Experts of a small language model.
Size: 11 layers, width 128, vocabulary 16384, 29.1M parameters.
Experts: 64 experts in each of 10 layers, 96 dReLU neurons an expert, a sigmoid router.
Below are experts of layer 6 (counted from 0) of a mixture-of-experts language model. Rows are named router (the router's row for the expert), gate (a neuron's input weights, with its number), up (a neuron's input weights, with its number), down (a neuron's output weights, with its number) and show model dimensions 0-127. Each number is 128 + 32 x the weight over its row's rms, rounded and kept within 0 to 255. Numbers have three digits each.
After each expert's rows: "mostly gets" lists some tokens that are sent to it at least half of the time; "comes before" lists some tokens at least twice as common just after its tokens as in all text. This comes from a sample of Wikipedia text that the model never trained on. Tokens count by the router's weight.

# expert 37
router:191160191149128096104167132132163174112076148102059155124099108072091110113136065089113144096125085165138096114125179158174068127115068132125131081086082165159107143120123076132125190128088155161109161165099166137137141143141144134165040113118130095109099114149125147075117118115201098112145157144103146090093174131145135119151132144146119161127083048141100116142161120117082113133066
gate0:124145149181103161121126122116142121108162109098150090083172076169168193131097156129141201111164072163146126121078131106137144166149164131176110142095177121123097091131099117138144107144148115164148109163144076208141135068112022103140159098175144162074118123135101137142125132112163154094156164094115149141105097169124131168069150043155142097149141136141127128114119137102103087111043
up0:141134132208096143153141121101163152110143117108157128142152072145134196124076146129144210122168066167159094133091136127172096171167137136118119125073155152142092058159128108129149136102104139130121128171163098217157123053136070153149141112129132135063100110125087140136104100151143098083171152133085121158129079146131157169120163059142145054150158107155147143133118142111127086109069
down0:184165128119179196115172077097093168153116170121135097157144158090166072107132141084099082117118129120176096135139140149155099131102135141111190162150092192103172139096132144189213107087203156198107114134123112124131091133156162162155071141145170122121065117183137148123141130097114117134120109165131151180119115095158140105110159146077094123081095161119140163114109145178185141150133
gate1:139120162121100166111133087112146179106135098091120139167151076192067159186139078168103107168123107255084166145095094131124162132128117168140098107074056157126118094153105186122129126067125196144129145119103097138156090111083151151075145130176156164150142111136124149166088175114095117104105099081124103118128127149135129144142187137089112137123120105135143148117125163143141076099109
up1:139109148127150128132084104090184198082126148102079135163129086207091160159153119157107117113115105200068116056104101091075182097157134113115082133100069137123148132140094169096157109113162170125128162095110151148169074116096143182091119130162171160124118096086130114176056159118111074094152110137089121078122123116119122134202181134102118116099129093140137126146149141137160071107128
down1:154064117133090106081144157094139045132143158143128122129141114052174128137103105122136121149123122077103122209096138128098107157093123138105145157184142159094076110128147151110107125179117008110088141039084135160072140124162051148128103133113178083148133104122130148135112135134129076154113132168123193128107128071116129100153082093150171133093123135128123108143085098101122112140150
gate2:112103141130139141100118103109079094100069142154133193194138065160129120059118114099174119177143142116144130113113156145150121168101073143090149093159109116111159150116037099162113163119189117141117184063146143151142119131120142117116067129140118077110130100167117170163107133131079107135057144155119144143171124101057060175080079130131107150086144076180114122127124163170139098151113
up2:098107126161140138108137112116095109088101150114159164211141043182146096106128117124145097195150133098124130162107136138148114153105049129101160103182113151129158145133067107145130167098185154117146160028175156141101102115137139101126076142154119072079103103164085153185088129143078099121060140135130157154166140119077080171107072147163135133097164122117115118113108144176129100142118
down2:156147167100146131103114089133232081086179097115114092122116142122144164140105106130103098123115117154090115174146120184135141141102088126129121108101121092164151134151212163080113089136130115153129099098092145091183119112098139112122194126132177126103161156140157109054106081141137066152160122129132167078088174161152148078160101126149124171138140085199153097118124168074213118139127
mostly gets: " Germany", " China", " India", " Europe", " America", " Japan"
comes before: ",", ".", "\n", " |", "–", ".\n\n"

# expert 49
router:128083190145128099135163143133136117126123096082086153125097080106095126121167055081123088056145112104202127093105138141144100087100124121112156083116120118109168150145117090164122197135098140165079113154088127129097164157092136189154117080096184159101112095133159080099105084104171099099115087114125091084071154067157149134168132155163135170132104152140117130162157160069095121083077
gate0:095189100145215140113087113169108090102056135125072096116110116154124107107141118189099098139116121147102122124153160180112143122099156135113124095149114048115067146065162117180146151120093157142126098089129147162197164090146138114172101070077086085097133167120179141093142152140095077139124113146170113117152119104094147107115081162137120191116155068158136132162116172124155172130084
up0:081167102150191121148107120156121089114031123129103106114134128175109079152122131168084079079128170168118166153163138153131138119084135130131077086172127053178095141068170103123097161093107125176080086096130132116163152098154171122181098088095098070114160155122167154144128169102116087168161124162173108114159127129086129108149117151148109177107154112127147112177139178091135135080081
down0:117094155103097161115172098164150129198157104097117158106166144107095154138132125018102107135095130160141101103045126110085155129114121063122116105095153117140090118178145102168106100124104152127185181139149118126136110146077144151071137163139121110079132130126129105106087083113095180094061071165051116119137091103120129113152180153097159126123083124148095134121112074191164099151098
gate1:121126119157112082120117125140056042133144165138129099201078112058131166128183107129111111081159102101145159175131183180138118160138134129129129123133163130137135128063145080099114165183135104138160106125110072104152137146163123095118148045077141129114127215108103103147126096127155183119134153095141140085063149143145137128104152136148167132103191159060167122154126166159164106137169
up1:111108070158132094107147126116094123153135161125102054145058081094173148135158115162117123080144110125180075149178197186103136142159135114088127128097175125160085136130185088141124150124150144151157118145111077109142125105163058141113090040127107099164102176099094098138104098186113214069116125100145169093086157134178134131135150153133148130124162108081119095151085116158128111141137
down1:125130170124114100165117118096090114159099152134165161094149126102152158132090135180118169111128116128108123107127122076086088078077076144131107133088094110123123103125131115086189136139128214170174102096055096170128121185151079136108152147088098181125102136184147151118011167130086148117156100145123176121130054120105125096115158183150125116096065147108163148120133160109153172127127
gate2:185184182105088140146146112148132149122162160168156120069114143127080105107094131114123097120107105099174140119110103105201130095085076119083158128114127108169169098138133126148079086109112135141054128150052136087149082157065190153110139159150130152157092180090143164114117114076159107087123137101135137122108189105166160182128143121105147112149109177182082115148144115085057081100135
up2:180161204132110166171174109129135121104135151173153153074154092155065114124130113125119058106130131081127112118111094111147149076078129115105177134132127146127141132119132115144048168122172115085094120149060104131131107133109202126116128167174146184167069185078089136151129067063177175073135086140133096131105155128167128160144150123094142112130086185134103110159152174133102125132145
down2:053159137180106081124117133153073085100118090120164072202134154160114118134122111126170156101065107146136155136108154103124137138083146135204175112156176138133170173137156113115144169142093089160080183079182195099111129128108150158178077117135115119156109076126197132118099123172148116107149094099157132173102069126103097147148122101088119146115066094156144133157154142094109125080152
mostly gets: " USA", " MF", " ITA", " US", "SA", " ESP"
comes before: " |", ")", ";", "O", "S", "B"

# expert 50
router:153076122171167072129150149115154172168119148069057137147137117103105178103091046081106101096148137165115088138116158115162120089125085129130138117142091156105094147167135048118109176142110129135090177145053144129166118143079129123137075097113175163084122072138117134108106122102166158106105084148156138087089133090144134115129191142159130152161109119118099098141138101098090115102026
gate0:186172146062132127169145142122115127192132137118136093076134125106148132138119055129125133066137172165157112196131128124157158080157094084096146132132135108088113148110147056147154162188144114130134119152068142107140104119120189120147155127102136127153112170072095129176069171110143123105119084123153172094171185129184107105132117124140051062124109084092154102142115057102139127166089
up0:167180129111125127173134134131130169155131119122126113075136154128122138118105068154133151061149174196176160169116136131162166065120077082108129152137142123079113091116162076124140151187117116151149129168086169091128104103121179145165127149094140061110103151064120128209061146124146104125095092114166141093166176110170106109125099154135058091115101085082125104098120102112168130143066
down0:114076104185151082058146125114114118107094136149155156134101118135086169138139135115059137189137140107074082084148167121099148110128136162135185077154120099154140108104113153129116121044138087103119125183132108134170111119100090117128061069130149213132150073184162120085176122136133191097104144159115099125068100132119099158154110096118179163096100102143101172152121133097067151116121
gate1:086106081107091125110094052129160188122117154126117151126133141100099129095141030098154138079142130136128122128155159086123151117141111100116155141116075181113171100076218101139163138124142115037156135102086134087178135123067127119117179126181103150120149176070094139107114190114085155125142155171143117116110190085170094156128155159116169124125148146140108094098095074127148143108149
up1:091136075123069116137107082130137149139110128136104158084132128125126135100124103103171148173106120087139165153177172119159189160158132094089074139112138162089163092049237102144151119121103102044162097110093144103112112114082102127112162148167099137173128198078126177142157145111066147123125129139121124161150122119148098186104126170099164102133147169130109089081095089123111144115190
down1:152093147151180118123105112125114047145113096153113088140114107088158157147099115119095106109163073140026087028053100107141116080113150145107151096169127105136071156193092121135129153091109143191113126145133166087129139168108130172109055102094124116093134097141156079110120127120136129127107155140127122081096143095131126115152187144114079121182119094145144127154125112119106077130050
gate2:121095149119154135133157186172124085142115090105096077122097100116151132108116187129069115120134177124109144146212132093121143136096099195166200120161155110065078153142150156137152132176050154148151104149152104209172074126077084203134114133131187161128126159093143120152145147127169146103128116145115142094101119066094097120096156142139077094133128124099144164117143139108139120091068
up2:096084154130168117120150165159142086149119093110065110106096156122141153117101150097093098119118154125108137135178128082115127146098095193148183117174160122066059138116169141128123117175021134164135098130126055183151058125054101166108099149127183173113131150096129146152147126099171154089140123148129167079137120058087104161152151121135095108139111122124116144104159106094098101105075
down2:161122135106134138126088074081156172091122119153171171139156128153079131120113063089116165168088109108138166184049089114160110138140106073121102138120162137131156077101158140145101161131156185094105180071076175076099140154136124111152140114130052030098167134121106164134095137067146176142123143141106155138118112193127135110170117113106175132128133127173081126128114160194131145143132
mostly gets: "Lab", " Yes", " Devi", " Glass", "dale", " Boulevard"
comes before: ",", " (", "'s", " was", " is", "\n"

# expert 60
router:149129129135099095073179164141157121162050128122110167131144085099095151164089092121120134054148083109195109114119112129117140123135094154130123096088060159126098124104094102172125132109115074137092162135136141152101101092118150129122068088124195165119087067150156140106150135131150109106152096114110097059095158080174163119155187066184151178182122157115189093147108141129097111083120
gate0:113166175129057125140136195164138099151160156104120138144112093105083139169080145114067184159168165135115163065175112145145125073156112135161118129068151128116105150106137157166154161132111127128168162168144082142090108073139025167185145090141173099123148161165169189138132096107114083084136120096116119104122120118114183104115121134144096122130119120078123059136108095114081147141078
up0:157141160128088120158130197150141107160166111098075166147110127099076135182121119130098183161183137162101104057170098142169117124159154142164119115081152210104114122111131142137165146117116129137184169149129072141067108064164082168180127103123147116136124145163146215150156097136110111072142132075130156132127112111108173145162093116122112122148124071089124072134134093134064104133068
down0:072148133099114140174152099109158058173184079101093133177154163146118178086093104170162077096100096151137095113136024113110176107110145123135143130127155053139159148143145130194117110066141100178179125122149140089162130166099176125142129111142131121086092147119114074091052141155123138107133101146123121135122150098119108125199160111095101136141168105144162095134155050118156113126129
gate1:099104152100139075118150153145089135130144085089169146157103103150125142254079129112111101148089128134163127105129153113154112127110130151042118143148154148143125147092106182140106135091082094107064144129165088067160118132110136130171087089088045093042134125092174167124117134129131116102163092088094108156153149116166104132123110168174131176172164077106152153152165116137116143144153
up1:081089145105139096097116169138134136124137106088163153155114130100127142239081140122091113114092107116144100091128127164169110133135127130055099127155158179150151150079125142119113098148090090117071127116142096081108087127115152187200100099084123105084121109089176138083154104107141119127177093099148103132130137109181091179127082158211105175185130079101188144144175107146151139144152
down1:090113085119108140179071205101164168132155147132146114104104129144176123159135111148094160144160060099143134208119104129119150174121127077113141161106125118133154119124181088101126138114125179173115147076157123101137121147116178080170164133142108104155163167073133149124131115101143248141127140121072088195210178104117119142147086149147137116157088166113118124110107094075112105139127
gate2:146140132093125118104208164114185107161092090176115153190093116135170139094147105136126093085103167141123130054085067166087142099103101131157149173130115148127098087151149090177161137123146081109108158170124080167101102106111134104127056084134166179082106063140115122149098152069119134101079144108143052118115141114112115112173165144086146175131165137147129093132078116154126108130192
up2:157141111119126104135177174141097122164129090114139144117113062089197180075141058104092145125133177209115121127081095171096141153127160148107140126140074115073104116142099069126168145158174098093075101138157092103117109080107098125078137066097100152093099058193145129130085124105165140097141174090138115083107128092125150144168199129089156164131176137094128106146135152131107125135126
down2:123164150113131135153127165132117164122100058156183124127131147128082097111082128181077147123131189147145112144128052087141160154168107106193140138077092079134113120105116194031170115120148116026127149161133153104120155067105105159122109156133099094069139134109171145135097127206104081127147158146082105101117117149157166111159102153156134115146122175080111106125124098129079124128140
mostly gets: " and", " &", " alongside", " featuring", "with", " by"
comes before: " the", " a", " his", " other", " an", " its"

# expert 9
router:140107167127160091127199203110108188158140160109150118118030120117068146106102084112134103112173118149137125098156115143154142112116084155147095118157081151122031145130153137166118144083061087154126178133063131177139087117135128145195133116044179166134090123115124099108108112118145107107125128075123092134098184118126125115187094124148131178149130158162153111125156137145122082097123
gate0:128140119078163152134079121135161123097120121095182146162165166185122093152080143136112122113113083108135092167180129149083152186062122159144150107186144153130151172147123119119079230127169076158111098124163051129112159105183173084095113150085112149090158157190175161148136092095097103105171136165108128104102125163149157113106113152115152116073086138147113107150145146104086085162128
up0:118156129071139155121118132142164121079102154125153111129174133193142095109104117133115157100104063116133057190172123154113143187086094159106157128168154124157172183122118125143095188147172052172130115129157060121129110113169150090110143131062145153095135169164175164129094103110116077065130145151103122072109096139131149146125126148123168088116079142124115102131146193101083052155143
down0:078138165179147092132170141092084119128114088184176148080140187086173067106108099145109113116151155149126077136141146095121116113095156124131086146148091135101160153074140086124115127166162164147153145135138183103130139088135145134123080098141170097127136150102099142049120150181088074133200134149107180096094144124127115117174151136090093073084103132067110185095079109071112146159084
gate1:124139097155079144128146161119097120125158059080076121172074110141109172107233065118115165186137150175113109115110129192108134174128103106063162150122197084122092158168088106107116080111074096109121115110173155169142117135173127122177152109117146165120108078116147079126115137179119132106108085126124112100146111151133115134179104098188124121118097104089198107129147140127104168170142
up1:133170136113114086143152192110138111106147111105102143135087113150164190134206103136099173164088145111124127115111167170138149147106086107109146147115193125102066154156111096133116066068103115095121109136125092128163123082173108103149164143112088136113093077177146084143087126144117127043137099088146156094117145144160085125090113118179127105135035089091179107122073150137061165141103
down1:145121109139130084097179205110100156104147192116137180078109134138099175152076118084146175096138145118113095147171096137143098145087154102127120150087154183106141168133161193129084142155145135178121134092096163149201139069163130067160142138083149102123103116151142076131142135188067073141170147163144180102135174106169072118102159124133141164081114142082154140108140095151143174124121
gate2:125129154153192091114182117100082139172129110064134128139103181168163152208131126128135095086158136060151155109144146144162108133161141120162145136171110145137114101123115125117117090107123135074119162083071208112115047178105232146153129156163097129130096153083127098099089117120139131088124120141112128175170159060100147141165131136115130131126163152147114128091096138131169121069063
up2:100138140173163106105146100081110141148064105066143150124131156127141160187156102102081113099190130098165137140131113117111078127197109145206133128128078149054105104150145130082103121112107110108108138119133136135060073173140209105092112100150164072100140149071100118051115146134204124103139122106099102170166148146112165129157128116142136129152152135153138094124074144126139173075077
down2:029094137126160056103109175055116138152120100165131090150106140173139179114159153173118158102173121126161133131084078133141136173159117106122134091175111156081147138121156042119141112163089183110117172102132120103166102119139130133156106134179111035117117117086128127131092096149129149130167142185129092162178172082155118091138125068131098104109082132134138146129067106151161127114164
mostly gets: " for", " among", " of", " Of", " in", " involving"
comes before: " the", " a", " his", " their", " its", " this"

# expert 3
router:167117177154155094066172179134112141092074096110096149152107114070093175105123079082122115113191071159128147133153164114122128112149072130141155096173043175138108129165114119146104175195097138108086129180097166123096124125146057152117086133133156163168095084152150120138076109072119110085110107144137076072091143149102153095163129129152099164111168107168124129138150120148087094116097
gate0:109120095097096193173137108174159099113075129111110119155118145110142176138164142083119123148149092115126082064116069086075144106129087183071125173135092126126162134165126126131130086116222169088139047088105166068121093158106177116078080128097167151108101138158134116101110104145094168145135084139063078117088158097171161113141158122182151106115140128122105114143104154099154158109124
up0:087173108118147159228107093151115122118111164129116156128072141109148146125151137098102147107142105107180098109108103103093174088096113187102170143134137125103137097145177123108168086141232157094125098088147126069150173094111124087125057139141159142094085101133153111095094111080057146125113085107183146140075156107140147135114170182176099083110141110113083113148123117108114154070122
down0:170151169074145093085080132118161119136124136083076091170129099111128152113099133087071152157092117125154156182096093117161082157135108165126129106141127073186084083113067058108088143108112081128140156121163151153116176122085134048147118109089170089132089156150126134106061078150125161130075133137144137068197123083104159148139097115122114164120081153167167111115097146125100148102086
gate1:126098108206095148138158158126148137079142131110113140111241104078145106100101154067166154125170095116141046123144111098143137086112128101145126088161062088124138115034128090146141121132143083120158082134089145130117100120141099128131143137159186155197152132112128088106134100156069128175154092194078109119134080123169131125116138124115088163120116182112125136199145127112158097113142
up1:135136068204096129122131189103115132070120117110114177121204138150137128123090133072138131129152124097111080152169104125128095082050156122132115096143099122162201096069139116111125124081145070116148056133162071153075137145120072096145107144170163151195138089118164107122156115145082129117140125204128167100109093102147122110081132087136086126120169170142118126145158154097147109078152
down1:185096134201157143088106123148135188124165089125139097112119181101117126093128120151101119115108167162135151166147102113160186163116091121147123133160108098144076085110147190129101165181117131077105161077137122092109131056131143173153133143121074144096126140104085095151097110095112093122157096190182195190115102104089155122131092152148082180132179186144077086128154166101124175122145
gate2:139100083115104198125140139120087166101092129142089153130065107077158165159104135112088117168124089138160110121109122079089123079090143121158199207089111173114162162111098121137234159120132105149175136134108163124129157097135101197122124112117101132113108121102146084142149109128112150129158053176096139100086116091114154097126106182124107205080159131129128120179110169131170156135170
up2:121076096121128142111155099110111155101064115132112112079115038059127138119140094132068169142148126101153145174080157100105130143144135114157191223083076180116148153134120087152208130151094116168124140186158168135140156087099068144091114149174128181113109143119141093162193115083115124089125107149127124175091122105105178074125133152137131160093136119153088128122088144141150160147141
down2:058145150099160164101105101152126186146154089111128164155098139086172099130165118088099152102089132143155095135059108092115110158152116100106176136124129145171178131150129156092215119128106149175175081123186091171121123068125110165164165101165111137161106113197087134168092129135114169124156116152150156117083061183146161143144065105075103119100096111112121072163126121174114119100127
mostly gets: " head", " hand", " process", " post", " show", " past"
comes before: " of", "ing", "ed", "s", " to", " in"

# expert 46
router:188137120171134124093163187122102141097119114101129161163088146103148157131140087169153076086145108128159077072111157150130121142088098132153190131134077137096126147160092101138120220190128152111118179164132158113105112138140129135129099146115187146114140102091181155123121159113119130098116101177116104146126194094166154125142124129219155205149101073192132095158110154123110157114050
gate0:106123076121159115119133127128131175154150119162112135163123112180091152115160096165149130105134141070095084117117122084152139085083143169107119131177079152105132111125106111137157220191116174134133094153139178130030116135171144125159140137102172123171141138159099116123089133232122085061129149140088185136062140178095138107111134061126136119116131108155138105086195127129104083138127
up0:149139068105182119117141134120124219153147148133101135206111145155159143147121094142153151071143094105115093100130118089139151104104099145099110139204095121114122128097098112099152164150116134136132073146119158121040116164162181120152121130140172152144120145128121137139072138232150079102114174130077154131073124191146137101098145114096129093095116144143153114059174117137058068130122
down0:088112049104145156109134128079115097084146144078100139119159084161141140210128148116126118114136157097155103137125217112150132109110105173146112122116080152166159117124135145111134141116147178095175135080066095196109079126117190162100103134159079083155093154123165173105126110156117150104161111191136183084129163115159092168150084075100193160120121093128099124103197135138146122149125
gate1:155092116107143123121056054145142196148098175090081097108087102113133140140146112204136078149137168107145059150114082138103102141182136153186091149084092104048089113141105124136130130184053099123173162169115152147178149101108142117169116134144136105061120120082120126153147132112179130097107122141149130104091128081120172113101143133179116106191124140154123118138168179107144151139177
up1:159073096134136153136074087115135177112117126129082119133097092121109154130134086156098079161141127139151015077121086136122086086162164175176121137080064125057157102182157144182133129155104097124145072141123113181159080133120116158137129153153147143101093089104119150126129164161149160126079127122125075124114169106161131085120118158202119174149129170136122119137108105104194152164185
down1:085135136103135170135066152081124202123134143155156049138149117098110142183123178149139138118168070094026075133148096152103097080126136114132157089125122137118129127114124173105148211118140167150137134101170150172133159122095162119136090179105217122087159116130162114146097142158151123102086143185125124136109117168114141118108116151103131097095076157107123194179145136086184112127096
gate2:174109087117057140120172126116148161104127094112082118120075125061128071173095111121086136092141156084093111113126151103155132056164134134160104153118141125112109084171172131082107145137108160086119109165156191162120083134092125143114142152083094149199168121157154170099106119086180107114126124118086119120083163167118161097166177114161125187098106168171186112122075109101143131168064
up2:166109066152112148123162111140124115116146136189098163141092123087100089160091084150077100114166118037095096139121094126148140032156141126131122146167110137089140097173138154091109138141100130073077112158128167145096067165127072168079162148118075175178124120133143159136077110109168099138111137117121118111081178145105177104150133140161154167102104205131163110138062138112121114164094
down2:127151164125101146147142123086125097058130131139157028106066161127142130107118126147136138088133095055114143098126182092127162147088066099159209132178124132153128085164097086114100125133112075129134170128134116138098120109085102109148118148162076156152228117163099135132147089122152080175113124094134160107115153184172128193131178180121154101114102122079088149119143136140112157127173
mostly gets: " —;", " –;", "incumbent", " |", "%;", ";"
comes before: " ", " —", " +", " −", " W", " ."

# expert 47
router:160109133135187052073137135137136168164058131099119117139099094065089121155117131114173064055141111136115137125182151153180105049135077178106139105144104139126089152156097129142101215200103157141116141183114140118135137182124155156162126133142166148131125133096117129101150085103146138121144110120116152075104163118177151073150163110165119198077136110129165124138116119093076161134104
gate0:128116190174156136127134088165149156086118129097175129102111069160116123150127138086186186124104120195169150138085088100167121177046131125093077077114118095138103168161110125063139104136174146164096126116146140111099095159144125112183118161159070128124111099063099147074125100091137121122110185085081089204082137182146147121157136083114134110137115148124115151135098131167104075142118
up0:104092167147158150165112096155116144112128104110150123076113057147088121169161145094182152115105148158134151133132058146128103225076131153075037086117133101148074180132067133106136093163163149121103113065130146108105150120140137082163107184128103096137089105076107116118092148126169122117098174073096119204124122145137142124137153102166132102123155169109133195128111154151104083132153
down0:143156124096080127067147114169136095136126173151094119156131181101166121167127114130104203098144098078173156141132156147108075119135160127045115115102081128115108137095100031101127131070121095108156133184120124094143126191118136178170137152114121168101152118131107137114174081179105199137075098119170164156139149107155136133130136216105108107117153145095109142124082050106127134123123
gate1:102121169135136140105119132105112124150121141120113126068121100113137045195112130108110138151141140158142136150133134101170105092132131073088140162110131110182066092194141089142144152120099127167149146125139138118106202178066161128118154158142160113112067172108127059127153133061166092169191165138165118124118134143040194166118093110095149172137191158119187162152139127142111094135090
up1:121108163129133132119155146109150132162124131157078140090125116108146058170082152103126113134138115134137158145163129079160115074114124126096127152151116145172096111190120115097110126112104114182166123122104135113126198143081164124141084145166180113091086179121125065117163145037142109170177153135163112121120139155033163157158109150064124164156208137143236138126147141134146138093119
down1:139135143150173126105108056148103148162127113126106125131122143122074104122096121106111180065178106126138142126171086101182100113085131142123124216106095132131136086112140194154129171255126135118118180110174127100126149119130127104159154108139167205143041182158137107076139096095160113105123148207123091131145122082107114127111120149154120134147163122144116133182132110128109153152107
gate2:127095123139111064204151183098133111187116121137145103141162120117087134130121166129191090141083053148152177163108128111151171117116169121147126174171133116123106169130091100107137108121108117172180112153073061112139135164078136121140189172166189139135081080085173052132165096090189148111115075125135127108137104097115113157162150158174099150147132076097140132149080141122144101101109
up2:158085145153129082161164149096142126160111099158144112131142139117099175127124151109145100152082081151164145143111148118181140127097140120133157144115152140116070168139111098093127117183161130174201136187080053098126114168063098099109225141152184126135065069110146094129151130069153104140116088109110107121163108102087086123177146112180090124116101098121130140199093137149170114069110
down2:132102123163116113060131172171194116165106140120159161148090120088217130119142163085121126125104130081123073128135080131118091092083087146142168130129173096176139101152113136131102103137098163118141138113163119150147133100116123151121183108092164138128148134115189126159139153150120189085142098178035152179144171141099138100116126098098097085076128055129040091137130079145107123116176
mostly gets: " second", " first", " third", ")", "th", ".)"
comes before: " |", " |\n", "|", " century", " (", " and"

# expert 59
router:184127156155161076095193136144117136102103102119094155156084064117106116137170118099140109127106100143132110128137160156158120106137087143175182119088120177152056182119088126120091137111122100075109159173058141180129109117108094140143090106079207169081094089161093116088097148085156100138128089126109083119096150122183126111131148167137147162060075098134109087146140101097108092113070
gate0:136120090129073134186084080145110167167106088148070117122111166135056161123066136137122153157076088165126135126142107164132129188130109113100146115102085166162153134105114143158154186069157135173132126160120107199139136156085154130154124117123140156179089130123135097151102107128153144165090197151130084096112152170130109183094147156129119126087112094083063187165083167076127078175110
up0:131105123138077121177103090142153170151117143136073111100092208130091169104071159119132128124103123168159131084136123181111114229150133109091144135113094104133155116112145143131115167129150135195173122189112119162137127143094127128099162110125145153173085150147103060146110088115166126140091176172158079116092177188156099173104114171139119166055124116072065164146096130077136116143127
down0:139125132088145124108129093120153139139139168137084093165097148100078087059106051135127116126151139183151108122136179091134111167102158163098199153126143124129155101161107162130175111107118140145119154083163169116127144117156104084168103069198134120172164154114182108109138093144058143163141150207118097128093126129117122072139107071167049161060118131177119144106084161155101150146105
gate1:145143123140159173146053161151146214164144123166097126113034196139140113136130131174146101152139124099129101135149079129135131108131130130138128086085187142069124104107173140118098140068085137048112134144089095092117090142144086139128128164104129119083158148106156089192125122150128148069084132069120152153139130080130092128159173110118108151132054174090130136196158118108111165163111
up1:101169093109138153137035147149142187132130147135146140125080179129136102134168165167143120139152120120115109092108134094132153076130123113105128084114152169136132063108138110182133123068127164101152099137139081132095122086152120179127129146114094130064137146068149113186099116208183148059096130075122137115165121067134113148138155118098125102197078180098122147185155117100100160169065
down1:115176175088184135127116186106100108090089045148186136144173120095130137116100163127216112134146040108168173101122068178127098178176105131134134129098121132130142181093152111123126131137119131182142113138123140210156103149106140138104076101073121098126153131163072125129161157139144133104142144123130133112108136145137159135132097219161124105160199165137166121065150123123157123141098
gate2:138117147126152141112204161168133221148118082161107168087104103132125124117154112137115142133148129165148115192133135149176153102146157139176130173066097100184143170081099128116189174082104166168062135131120143154134146157131117139166119109115177077152118110089091178144143153138199061121117179117178101142137158136105125130186167146095153125122095107096048142120124128118144098138192
up2:128134136152131076093193153144135177122106066144138179140092065106152104106163137118147173096137116184175134189137141154126124094182154129158164175099100091167146164136123171118176166055119126127103099126145135109093162159129108148170108109089210078146102098119110186118138140152185041099135184158179078141148110151111136162149148143131128125145098110084078126169161148115106105141160
down2:125112169153139128137083093102146107128169171189187101162116093102144151163118113120144100072107118183078130096158144175117106092123159085198201166111215134120163106113131152123079169088079111089159156143114157105144121155115122169170108141166131174214096149145122110132118145045092182170128101104096109177137100118107109148127081083102141143128144163180132118118144112126135085150127
mostly gets: " which", " where", " that", " because", " what", " if"
comes before: " he", " the", " The", " it", " He", " they"

# expert 13
router:198080137159145116115198142139153142151097125105057141119092073081073175173148059142126094112172134162106115102175160109125097109072114125125138079125076131167066127152098082153118138114126116123101124135083158147095063092139143161171118144101155157122148100116126117130103093127119153099148093138128109067058137131147132113126157143142120225107131127179133085148110127065055136099103
gate0:150111162070119141095109159155130071144157117130118162121096078073131123139124078160135086185191132065140070134159165156108066079153127138081132125154088142162099092139059091173097118131157137177139042124078167165091121115080168178156152157091133156142107115126084151117088093134147143048151140160104097071108135162112153099109141136135109118148094086147110110130115120100091120150079
up0:158120144091139122094080150149106101179157091114110125140131066078142142122070098145135111148149133060126083153181114139082071101160134118071155154143096165180135119114093079177105122153128124167154085119067206150083116101092148176169120151125121163151079131146090120146069093127156098103170148149083086096095125185112142097100136141135107118185103125159104101160121114103055131171079
down0:094126113160128185184136091111112195195106106114137094108133125105110133122060100178160102122091129156133115168065076137164169095099094162153167164165107094168111157136176132131159123110116136102148129119100086133146116104116090115044088112137065113091197091097165132086157121114133173117090163102061177155128112103125088114111081149198155094156104118159171119110163151172122142142133
gate1:136134116136099154070184094086144156144151127106136131168178073096141105117113122054101106156117199155128049138191177102134134171149126121096143125142122111104125090138074113086099095183139189081173147129123142128152117104109102117154079127138132127111099117089149118053114139155108192102166110155122145088106169174160151184185182112131146169135158143078149129117157146180139055134109
up1:140130121138124182096211066098165165097134142125127132150191092039146143109095104085099106136188155152144038132214184104151128172144124119087143133110109117091121099141076098106113108166160159083170163137113143127160089130120117108150116145131150144113119086129121092048121167112117159107140087148129136121064132169159143177173147133156157158143129131146133088066141137159137083154100
down1:168143130135109094169096090171103101146101186098113099153124178137103168147093152127170093170150132116090136104105102107071140106084142136153077124162122126042189124170133121067089086086132123098134117150152115136157137144077107178177148141175114135064171179107180147126103134178112100108077149127121113051165082061122122122187112156127180099136127083150116120110096146158173136132155
gate2:111148084128112154102141085091139111113143096130157069163108102133064179161163079073153123108149123176027174089131142162146078137123082157137156187097121168120152151147136091125079145096157135110127129126153076167096142205108124126110165145117122151125135143172097148110080070091114145113178132082098188075063131148130107110106085112167199133130114123164125136087111090126121149122083
up2:139118130129109126118206056086135110143112088131153079147110161147102170158125091077150121109100111123039172108109156109164102147101078177126138165101123127123108156151162092153072170120128156090144147104127128180108077219108145137102151153127134162147154139178079137076099120121130137102167104087107181092016103153147096116103105091143164131087122168154114158092120113119119150137084
down2:177134107159134092128084125157130141176129071071147128135111140068147131143155093144085138155099112153184097118092118089149144186169194129098066142191085174179102106185107137133111156153077091140120137100144131148167133157128101139156134126104153181099131122157060102113135188103128091095057134169122124121171165161126172068172142118122089137116182108096101116191134149180123170153132
mostly gets: " organ", " Six", "teen"
comes before: " |", "–", ".", ",", "th", "0"